config.yaml
num_hidden_layers: 13
hidden_size: 224
n_experts: 24
experts_per_token: 4
d_expert: 64
d_shared_expert: 0
hidden_act: "swiglu"
moe_layers: [1, 2, 3, 4, 5, 6, 7, 8, 9, 10, 11, 12]
router_score: "sigmoid"
normalize_top_k: true
routed_scale: 1.0
balance_loss: 0.0162
balance_bias: false
router_cosine_scale: 20.0
init_std_router: 0.0108
lr_router: 0.000353
num_attention_heads: 4
num_key_value_heads: 4
head_dim: 64
vocab_size: 11752
norm: "rmsnorm"
norm_place: "out"
norm_eps: 1e-05
positions: "rope"
rope_theta: 10000.0
rope_fraction: 1.0
qk_norm: true
attn_scale: 0.125
tie_word_embeddings: false
parallel_block: false
extras: ["capped logits"]
init: "normal"
init_std_qkv: 0.0315
init_std_o: 0.00577
init_std_up: 0.0315
init_std_down: 0.00385
optimizer: "muon_variant"
learning_rate: 0.00954
lr_mult_qkv: 0.5
lr_mult_o: 3.0
lr_mult_down: 1.5
beta1: 0.95
lr_head: 0.00914
warmup_steps: 50
schedule: "wsd"
decay_fraction: 0.554
decay_shape: "linear"
final_lr_fraction: 0.05
batch_tokens: 65536
max_seq_len: 256
doc_mask: false
train_tokens: 343100000
max_steps: 5236
dataset: "wikipedia_en"
Below are experts of layer 9 (counted from 0) of a mixture-of-experts language model. Rows are named router (the router's row for the expert), down (a neuron's output weights, with its number) and show model dimensions 112-223. Each number is 128 + 32 x the weight over its row's rms, rounded and kept within 0 to 255. Numbers have three digits each.
After each expert's rows: "comes before" lists some tokens at least twice as common just after its tokens as in all text. This comes from a sample of Wikipedia text that the model never trained on. Tokens count by the router's weight.

# expert 18
router:116130109147160148057134133147115195130174151141162094152125112109175103144129146106161173173155122086081192119197090081094179162159103135104061145123120151145163177101128139141112140112141088130114113179118145161129093110091170151135110156151128077162196125084143179123184115135141107072128147097179123114162159101154127137143150100159
down0:081156144092108114116112090124099136125187139120118125125117194154158156144131126151106116157186134146113119125105086116110153120135111137133086068150093116143183159068132188131155149058188147169133164108118134137076066159091171127096105094153110168176125112167118150119086123116149095152123116120083173086180106178144140159165140162146
comes before: "|", "-", "\n", "The", "In", "=="

# expert 1
router:149177125125119127136119141118062124205164107120176108151148168124066128138171175127107080159134119158159211126102114141104216093149151152148029141139077109123150182110137130103117104099132132163160118168175157101184119117108139115109126134106138093132135115148111153161165156133160145195088158101160110081135114088134139125178105128168
down0:162102093139131124182112153167113160131092103126150097148128151129070154137091127154139071110161129167120133082114178116094157116138106153157090156175139117133185141169143123130124176088122126092138120139128111072058128106123098144096102103178098125151125080136194096100181148116122163101143167029105089102135119132074176110088154091119
comes before: "\n", " ", " of", " and", " 0", " in"

# expert 5
router:179140167148062109117120144138100098202156117085140061086123119179184127122134108159107125150166096162137099079127138096063083140101119174139084105152037145109168217118070137128177111171123134170086187139148193123187108195058085143164137112097178141163166099135137162124111151113136142142079107139101161126153187121151116163151135150124
down3:159089066140174104163118178127026115159121130162121119128080112126131118112095126085114102124125085107097127106144123166143117151144075143133142116115104150140166164139119155059137132148150066127076121151153095169125177157117070150125137140161151123121132120086180136183170099124110109146134137136110200116134118185123082091078127135110
comes before: " the", " a", " to", " in", " as", " his"

# expert 8
router:098157185158107074138128147140085068179090115062093146127124098123150142145165128134118143175123103138164125147116142086091119107128097128133120141047097160119192094137109113087110106208161091159081108145142131139150156130087107141138127049175165122136151108121158119176155069137112165160114112135127151147126172150115114184200113132118
down2:116092119122099141179066092123100146154150130113178093070111157062133135124062164140140125141136090142138120106128158048143142076118071182107153119171117080137131151183159110106095132138215093071099101123134122123156111131138135104209146113159105141183135117119130156162143141169216153053136134159069182073170129125160151179099136125100
comes before: " |", " the", " 0", " 1", "T", " 2"

# expert 2
router:105103103145114048112084102143136115162141128117105118115089114110115151147164099111182110141106150103150135148118127119134173110134201129123174140098125152084127105064117093130139152139144139127123145148123119107150094148118108085179141076135168158181146101101117153191169099121085112186163152110113114119120217104081108185143128123065
down2:129142163128171063102165126123106127155184145111132161111176148134087150152095149106153064118111133171161183151111167082120127141119090132107126175125107157109095079145140192110138097084113091157032195128197142199165162128136148107151198082126130135144133124129173064108076094162063177119157104191191135127094116139154134147130168112125
comes before: " |", "2", "3", "4", "1", "/"

# expert 7
router:123177158199137116157159089095175114133129167125128090107161123129154129131130129123084179114151080180101152187089145061114119138150148132141145165111095115154127142097143098147085129096169178162114123149149201128149137099140092171150180090119113166148170163105090155143093111156088102140124140118183156097138162063152161171122106124115
down2:120162083083151086141084093092117148132144150130151150102125157151117134101100135094093092089118057151125110106152136151085108178170099082104123102114050100140116101059154130125106140151187124135126154228186153137135120125146097131196146104122122144191117077153187149186145092089079116105167118116152146064096130076131145194082156162098
comes before: " |", ";", "3", "2", ":", "1"

# expert 14
router:152147144166072108123093085111152125182114072107137088151072136096176128163151166145131106191122092108163243155098102105157106120105123141155111152081152159077150174115067120157122116038121105110127175107172197157150081124114120181132156110162127127135166110096101127113142069133138097141113116175128110096114183104115156085173084168177
down0:157126127153083140097176151107140118129117098132169090161121070090131083107138112162174076043165183138132119148109171151083074139147117169121097148135203152157177099172155094095105127150128140098146189067125112108064132126087119194100188173171083129084111117106167116108127159135103094131129155111136131116138148172166155140140092129118
comes before: " of", " and", " in", ":", " to", "."

# expert 6
router:171130093204118114165087125127146220169121153085134091128073167118106140123157206144128136162162128125141221206139113137078100121145122150125087167096103108123122157141158103141112175087086119136152187159126122144178127136101109140169200139156108125116155163121101172133148098153166132179106110136158192114183107143109100106099108153131
down0:088107124149132135139075141104089113138156133053120129140112120113039175153197140069149136100117122095108112135127095112091203112124097140173152134125111084101169099132152120081146082147145117105082161116112086158155115121162120021130089116099182135150109100158093108149145128107127165159157121136124104215128112168141113138114150112087
comes before: " of", " and", " in", ".", ",", " for"

# expert 12
router:172167111084110117134109125149012142154155122103140143136125134127086105145163178165159142152184057123208194036113118065125168149091117160127059156107094109171135168111119122150076161153147153134137167192113170076149087089102131162170134106105141116129138095170145146107107104157150134137108185143108140066148181122150192188151118134159
down0:129095138099122180153146054154153113122160144141125121120158049150151084140145114131083112183129142186119137140076078106132173036106145137137107117083068141101148085142099084136132153136073151131175094131125119129078104093163127144134137144129136177113135101151104125087138098124076147196147168118156190116100103153188150090178154145098
comes before: "\n", " ", " The", "-", " 0", " In"

# expert 16
router:147153134125093159115120150106126150169153145120172112079094148223227123146129132130146110152170060161097122164066119099118109142140216171095108111126034135095152171136102118167106137082106125175099180137142188081188125154079131167184152141141136127148158098146155137159099131084136079150109144145102175131135135132130139145140165146115
down3:126118105143105116114153125167156080092125134142187134123136049121159175176223108090158124093093128128096159093151136190114143143131143079130147101144122091213075066151136105098106155136092121137130133105158136132109123142155123150068141113132109089108140082099156128099149128126095107103151160117109138162091124162132129131128130078118
comes before: " to", " the", " was", " in", " a", " is"